Weights of a small mixture-of-experts language model, trained from scratch on English Wikipedia.
Size: 11 layers, width 128, vocabulary 12019, 12.7M parameters.
Experts: 40 experts in each of 5 layers, 2 picks a token.
Training: a variant of SOAP for the experts, 3812 steps.
Below are experts of layer 7 (counted from 0) of a mixture-of-experts language model. Rows are named router (the router's row for the expert), gate (a neuron's input weights, with its number), up (a neuron's input weights, with its number), down (a neuron's output weights, with its number) and show model dimensions 0-127. Each number is 200 + 30 x the weight over its row's rms, rounded and kept within 0 to 999.
Before each expert's rows: "raises" lists some tokens whose logits its average output raises strongly, later layers aside. This comes from a sample of Wikipedia text that the model never trained on.

# expert 33
raises: "in", "er", "o", "or", "ar", "i"
router,206,192,181,153,166,204,229,172,205,194,218,162,209,189,178,187,160,184,215,215,163,215,164,221,205,213,221,155,121,213,126,220,196,183,146,223,200,216,194,209,235,247,166,167,213,212,191,210,207,193,250,159,254,203,202,180,274,195,161,184,237,192,254,190,196,210,195,229,253,209,180,170,204,263,188,221,207,222,167,224,177,181,194,241,216,199,138,208,200,144,250,252,169,207,214,235,248,186,203,211,243,236,253,175,226,130,198,211,213,195,170,176,206,168,203,189,216,227,198,189,190,207,165,176,274,185,231,206
gate2,185,190,176,140,232,218,187,179,212,218,240,195,220,206,166,267,141,243,190,258,226,193,182,213,218,160,183,187,172,187,151,196,163,217,203,193,161,138,184,197,192,172,178,180,227,193,191,152,190,181,225,181,219,224,206,195,248,212,200,196,206,199,211,228,199,189,197,190,212,194,159,135,138,242,174,220,172,164,175,240,152,193,226,258,184,182,153,227,205,163,214,251,184,220,164,120,189,170,182,186,206,158,216,210,264,179,236,248,195,179,160,198,156,181,187,208,190,205,179,244,220,207,202,176,221,160,137,170
up2,196,219,183,153,230,150,199,234,182,185,247,122,243,197,205,208,159,201,217,228,216,174,204,175,232,151,224,245,176,257,159,163,226,192,149,234,212,219,228,140,192,194,274,139,181,226,203,213,180,197,227,161,202,217,138,170,176,203,239,226,201,263,216,210,180,164,186,149,175,253,172,173,209,200,226,244,212,220,212,193,241,193,189,180,201,175,180,202,185,214,199,238,234,175,178,194,208,217,196,173,172,183,195,171,164,233,166,204,215,237,212,198,150,222,194,203,236,263,250,223,223,192,153,184,216,171,229,209
down2,251,245,152,207,189,224,215,276,194,185,215,275,206,203,237,159,192,240,155,172,175,148,179,190,216,260,245,201,221,207,197,151,185,229,197,165,171,210,246,180,170,224,231,216,195,215,223,184,199,181,175,269,205,221,219,159,199,250,209,229,243,219,158,235,217,217,230,184,166,184,207,169,236,167,193,158,178,198,176,154,231,193,264,179,219,220,183,203,210,196,174,213,183,173,214,214,197,217,229,187,207,199,224,220,187,193,191,253,211,226,157,207,255,211,219,183,219,210,212,213,189,139,195,229,179,291,242,228

# expert 14
raises: "aching", "em", "un", "ign", "v", "ass"
router,240,247,138,198,225,224,234,188,199,167,237,199,242,168,163,190,233,185,214,266,159,212,128,180,178,169,172,158,151,131,190,214,210,240,189,239,249,151,176,269,239,191,165,181,232,206,183,138,190,212,214,203,191,131,219,193,236,246,184,191,219,228,200,211,183,179,226,224,206,200,222,187,230,224,247,192,217,214,224,203,160,223,185,213,221,130,189,211,179,196,223,159,189,171,163,208,239,217,201,199,201,235,241,203,214,168,186,150,204,232,203,161,227,199,150,208,210,184,153,200,155,220,203,190,205,188,200,179
gate5,224,180,200,212,153,154,191,199,174,244,198,159,208,197,185,285,198,220,136,170,228,197,157,154,200,220,192,187,141,147,205,185,187,208,230,216,256,217,203,239,255,224,237,176,144,166,126,225,240,218,207,234,188,177,190,150,184,214,162,202,191,230,225,212,173,220,168,169,228,195,183,205,201,152,171,205,186,194,207,207,184,196,216,249,175,177,224,162,197,192,208,166,197,198,177,196,166,156,210,205,205,246,191,167,202,227,182,161,119,212,182,170,214,205,149,215,192,192,148,174,248,224,189,227,180,207,133,222
up5,209,161,185,136,193,179,238,172,197,177,215,226,232,275,182,185,183,154,158,195,246,213,171,224,221,201,204,186,205,161,189,159,193,227,174,196,185,206,172,196,155,246,177,159,185,193,203,199,214,248,146,206,230,232,201,216,141,187,162,276,225,211,201,204,243,217,234,174,222,196,182,215,166,223,192,242,166,200,139,173,203,207,189,225,189,231,178,142,236,181,211,198,200,170,168,197,127,244,218,220,236,157,194,151,239,198,212,208,204,191,237,158,173,193,137,175,171,156,167,164,163,165,235,191,182,219,202,186
down5,157,218,190,164,204,194,157,207,206,198,196,239,227,185,186,212,208,275,216,181,202,257,152,186,191,222,156,189,171,173,226,181,175,219,246,215,184,202,155,169,151,246,232,228,183,226,222,189,213,222,212,212,198,222,170,190,241,198,139,221,212,180,184,236,210,195,215,225,202,221,163,248,244,221,181,220,183,205,213,197,183,184,215,167,216,223,183,204,177,172,210,187,182,253,235,158,243,201,172,173,208,180,195,147,120,169,243,237,208,211,167,152,166,190,267,213,212,189,203,116,165,188,162,232,135,166,170,232

# expert 4
raises: " In", " His", " These", " Many", " He", " There"
router,247,219,168,204,235,211,209,208,185,210,225,177,198,181,216,211,263,233,215,226,177,234,186,238,225,222,183,197,220,152,185,239,193,217,179,231,234,182,204,241,220,230,195,207,209,190,139,156,229,219,202,175,193,182,198,204,248,209,149,119,213,185,222,216,200,195,230,217,158,174,163,202,179,241,232,228,211,178,207,128,134,206,218,235,263,204,211,270,209,189,221,239,226,203,147,174,271,216,238,185,194,263,210,165,199,206,178,158,261,188,191,208,239,179,159,235,182,200,157,203,199,210,205,222,245,186,206,232
gate10,155,237,270,194,258,198,204,177,179,188,149,200,233,175,211,232,166,225,204,188,185,216,218,192,269,188,223,206,176,232,208,235,179,254,165,230,217,216,204,202,254,251,218,201,251,207,221,233,236,248,208,156,184,195,200,230,224,177,204,178,200,241,188,230,184,245,191,187,195,166,200,200,191,248,264,174,191,211,210,203,223,225,205,212,221,222,195,186,228,189,220,201,255,185,230,231,211,277,246,151,161,228,175,222,203,216,201,206,223,154,223,184,208,204,199,198,186,237,215,134,104,170,231,217,239,160,202,183
up10,159,191,243,234,215,203,208,197,208,146,235,200,205,191,143,221,202,198,138,195,221,166,162,164,191,222,174,200,183,178,194,202,197,200,194,222,176,215,203,149,165,219,123,240,251,167,204,172,162,243,155,184,255,150,221,197,221,198,174,169,190,165,274,191,201,208,201,179,214,191,207,162,219,207,215,208,205,246,255,222,244,222,213,176,176,236,142,203,215,257,222,188,147,128,237,211,214,175,191,209,281,220,192,227,221,216,189,207,192,161,204,157,171,237,185,191,174,206,195,201,216,249,230,148,206,198,179,184
down10,233,230,210,248,203,188,214,174,146,190,211,213,175,186,218,156,209,203,262,223,161,183,189,226,155,248,141,183,171,227,216,169,153,212,156,174,223,258,180,147,195,186,168,208,206,198,198,218,228,201,173,203,165,211,179,201,173,223,204,182,194,233,172,155,212,224,165,221,247,247,216,171,227,160,184,203,247,184,206,213,213,214,198,138,211,167,259,144,192,227,175,163,181,172,169,216,220,231,202,180,191,246,256,174,175,171,229,160,148,199,216,154,230,176,162,217,183,159,170,230,169,138,153,220,217,220,227,200

# expert 26
raises: " with", " and", "\"", ","
router,252,233,148,176,225,203,209,162,212,193,210,180,195,152,136,164,230,232,221,221,189,208,120,165,226,179,195,165,189,219,192,207,211,237,198,223,234,171,211,261,207,222,194,157,215,184,174,200,194,262,209,159,126,178,188,190,194,172,157,168,215,182,257,193,164,176,216,225,167,180,174,182,203,172,201,262,213,232,208,147,151,172,203,223,262,176,162,233,223,193,213,220,229,144,178,205,223,199,184,231,214,217,272,191,183,212,207,174,189,214,178,186,240,197,179,262,211,183,184,208,170,170,168,152,226,183,222,207
gate3,179,166,201,240,167,273,194,243,152,240,194,164,237,247,207,179,215,172,202,171,196,140,189,158,195,193,189,156,155,181,226,193,159,248,228,221,231,179,190,184,277,195,199,197,186,183,144,196,198,229,241,199,210,159,165,161,214,247,210,229,197,213,162,180,211,216,158,185,183,198,183,157,197,199,175,242,224,212,243,200,196,229,211,202,233,204,217,151,250,215,183,208,182,217,147,198,187,162,290,177,186,129,199,214,178,181,173,218,153,231,224,229,203,154,219,221,231,220,241,160,230,211,198,221,220,202,211,218
up3,273,217,188,225,205,172,239,211,169,239,222,190,190,196,199,230,212,200,253,233,243,163,206,175,249,161,167,249,221,167,226,133,214,193,223,154,218,201,222,218,209,199,177,244,236,209,174,160,218,198,191,274,198,201,148,186,236,147,226,222,174,150,151,169,210,221,207,199,207,163,183,115,156,225,206,188,231,176,157,196,219,245,201,209,212,219,176,220,171,178,202,164,255,183,202,217,161,202,165,191,172,227,220,238,195,215,235,207,205,194,180,226,169,180,150,215,159,216,215,243,186,192,195,228,201,154,148,176
down3,219,209,130,176,192,216,180,176,235,200,166,244,182,235,159,166,175,208,214,178,194,157,153,184,169,174,256,212,234,234,172,201,160,182,190,207,213,184,174,202,181,240,229,199,219,169,178,189,214,237,215,182,185,277,165,251,195,191,203,209,173,163,209,200,162,215,275,231,194,168,213,141,235,190,184,172,143,205,229,208,233,195,177,162,172,197,162,180,157,213,175,212,226,240,232,182,242,192,280,244,210,194,206,224,198,164,177,243,218,191,174,232,182,154,201,209,201,186,167,235,164,212,194,170,196,261,155,160

# expert 37
raises: "s", "c", "d", "j", "ord", "ac"
router,213,232,186,224,238,268,245,205,172,201,232,179,225,196,169,214,215,235,189,221,160,204,136,200,229,242,200,160,151,204,155,201,173,204,148,200,219,176,190,202,245,215,173,191,218,106,197,225,191,209,231,158,186,183,232,255,201,198,167,150,234,245,209,236,180,205,196,225,216,201,213,161,212,253,251,218,207,219,235,194,198,189,186,184,225,181,158,163,229,212,210,174,168,162,93,194,227,213,239,196,227,235,227,180,214,231,168,172,197,215,174,179,201,214,149,234,194,191,190,165,175,214,180,156,207,194,180,246
gate5,195,205,222,217,226,170,185,205,203,263,219,186,191,208,236,232,269,221,193,202,186,165,169,225,228,224,231,192,193,185,198,254,180,206,201,151,218,173,269,170,227,218,245,183,185,168,220,223,201,285,199,152,179,186,193,251,203,204,177,193,223,219,171,195,202,219,263,181,199,217,174,178,224,228,254,186,172,136,241,229,173,204,190,231,168,250,220,164,254,211,198,185,142,261,214,214,236,194,161,141,197,189,192,177,174,206,182,220,166,232,185,199,227,183,147,229,220,183,135,167,192,225,199,175,200,148,211,219
up5,196,219,185,177,204,161,196,210,223,193,201,247,187,240,159,186,192,216,196,183,265,188,209,205,217,176,205,206,211,183,237,187,202,172,176,150,190,227,225,238,143,244,231,266,160,191,199,231,208,219,234,220,176,155,169,209,191,248,195,155,172,253,200,220,165,227,187,223,189,222,156,201,183,178,191,179,154,192,219,167,176,212,181,118,184,249,181,229,181,201,183,217,215,216,206,275,242,191,144,214,164,227,182,174,253,202,227,208,195,185,199,174,236,197,221,252,178,219,285,145,234,216,192,165,230,224,179,150
down5,180,231,249,189,215,215,172,170,175,244,216,207,177,262,178,222,208,163,208,175,259,169,160,215,163,212,191,251,173,195,170,219,198,180,192,220,196,222,208,150,217,199,203,226,243,187,276,172,221,212,171,175,224,203,137,174,143,209,207,200,183,197,229,177,253,161,159,238,170,203,213,227,238,224,177,172,148,196,207,229,220,226,200,114,136,186,216,221,181,205,224,163,182,234,167,224,171,244,148,182,166,194,188,191,199,205,216,145,199,182,223,222,221,204,176,244,217,189,179,169,165,247,199,155,213,240,212,163

# expert 17
raises: "-", "===", "|", "==", "Pl", "In"
router,222,186,143,193,197,201,227,207,162,231,220,157,171,190,129,184,245,212,212,223,154,235,173,217,214,206,182,167,172,156,190,266,182,184,143,224,250,195,242,216,206,222,154,203,192,148,164,191,209,252,229,150,175,192,209,190,226,192,193,209,194,249,182,223,211,202,218,202,212,146,221,205,239,214,201,236,207,174,199,150,130,163,225,207,243,174,193,192,259,210,214,202,187,158,199,187,264,214,216,266,210,221,198,223,263,164,202,197,253,174,200,182,205,166,178,207,165,251,158,148,190,217,212,192,202,166,215,209
gate0,182,224,251,200,189,211,154,250,175,208,219,233,128,198,216,242,184,255,222,247,200,161,235,215,170,191,177,205,198,237,155,211,236,177,238,175,230,192,232,202,202,148,203,215,178,200,263,219,177,195,174,160,178,165,175,253,234,198,225,221,194,166,206,237,176,176,210,181,189,197,201,202,186,203,171,228,175,190,256,217,246,168,153,255,212,149,164,177,215,144,160,243,204,147,142,232,231,217,241,189,194,188,186,207,194,184,224,166,197,188,250,205,263,189,176,223,218,218,218,192,170,240,174,219,178,176,146,221
up0,197,187,258,225,152,138,197,196,168,157,192,203,218,221,187,247,233,219,204,230,179,217,216,152,166,235,167,182,181,247,216,208,206,147,187,178,174,262,233,188,223,201,217,253,167,229,210,248,203,158,161,205,200,201,173,180,233,184,178,223,184,199,223,217,211,176,245,189,222,202,203,220,188,217,185,196,187,173,158,132,205,148,175,217,248,243,190,150,217,196,170,203,185,196,214,237,253,157,201,190,152,195,225,174,252,162,198,171,171,197,189,145,232,148,182,175,258,207,189,245,199,185,196,274,159,233,212,205
down0,198,166,193,242,193,211,214,165,179,249,216,245,236,251,216,190,216,213,224,174,176,206,153,188,188,202,162,240,155,177,229,223,189,165,239,183,220,184,199,157,163,215,121,199,186,230,219,171,167,145,190,175,191,203,194,238,167,231,163,177,208,189,194,174,196,149,196,185,258,223,185,225,249,235,211,231,209,210,195,184,135,224,161,229,179,184,230,166,182,236,249,208,196,129,132,182,228,201,177,256,219,209,167,206,170,241,207,207,195,184,144,199,176,214,178,186,176,192,160,202,158,136,199,202,188,258,188,223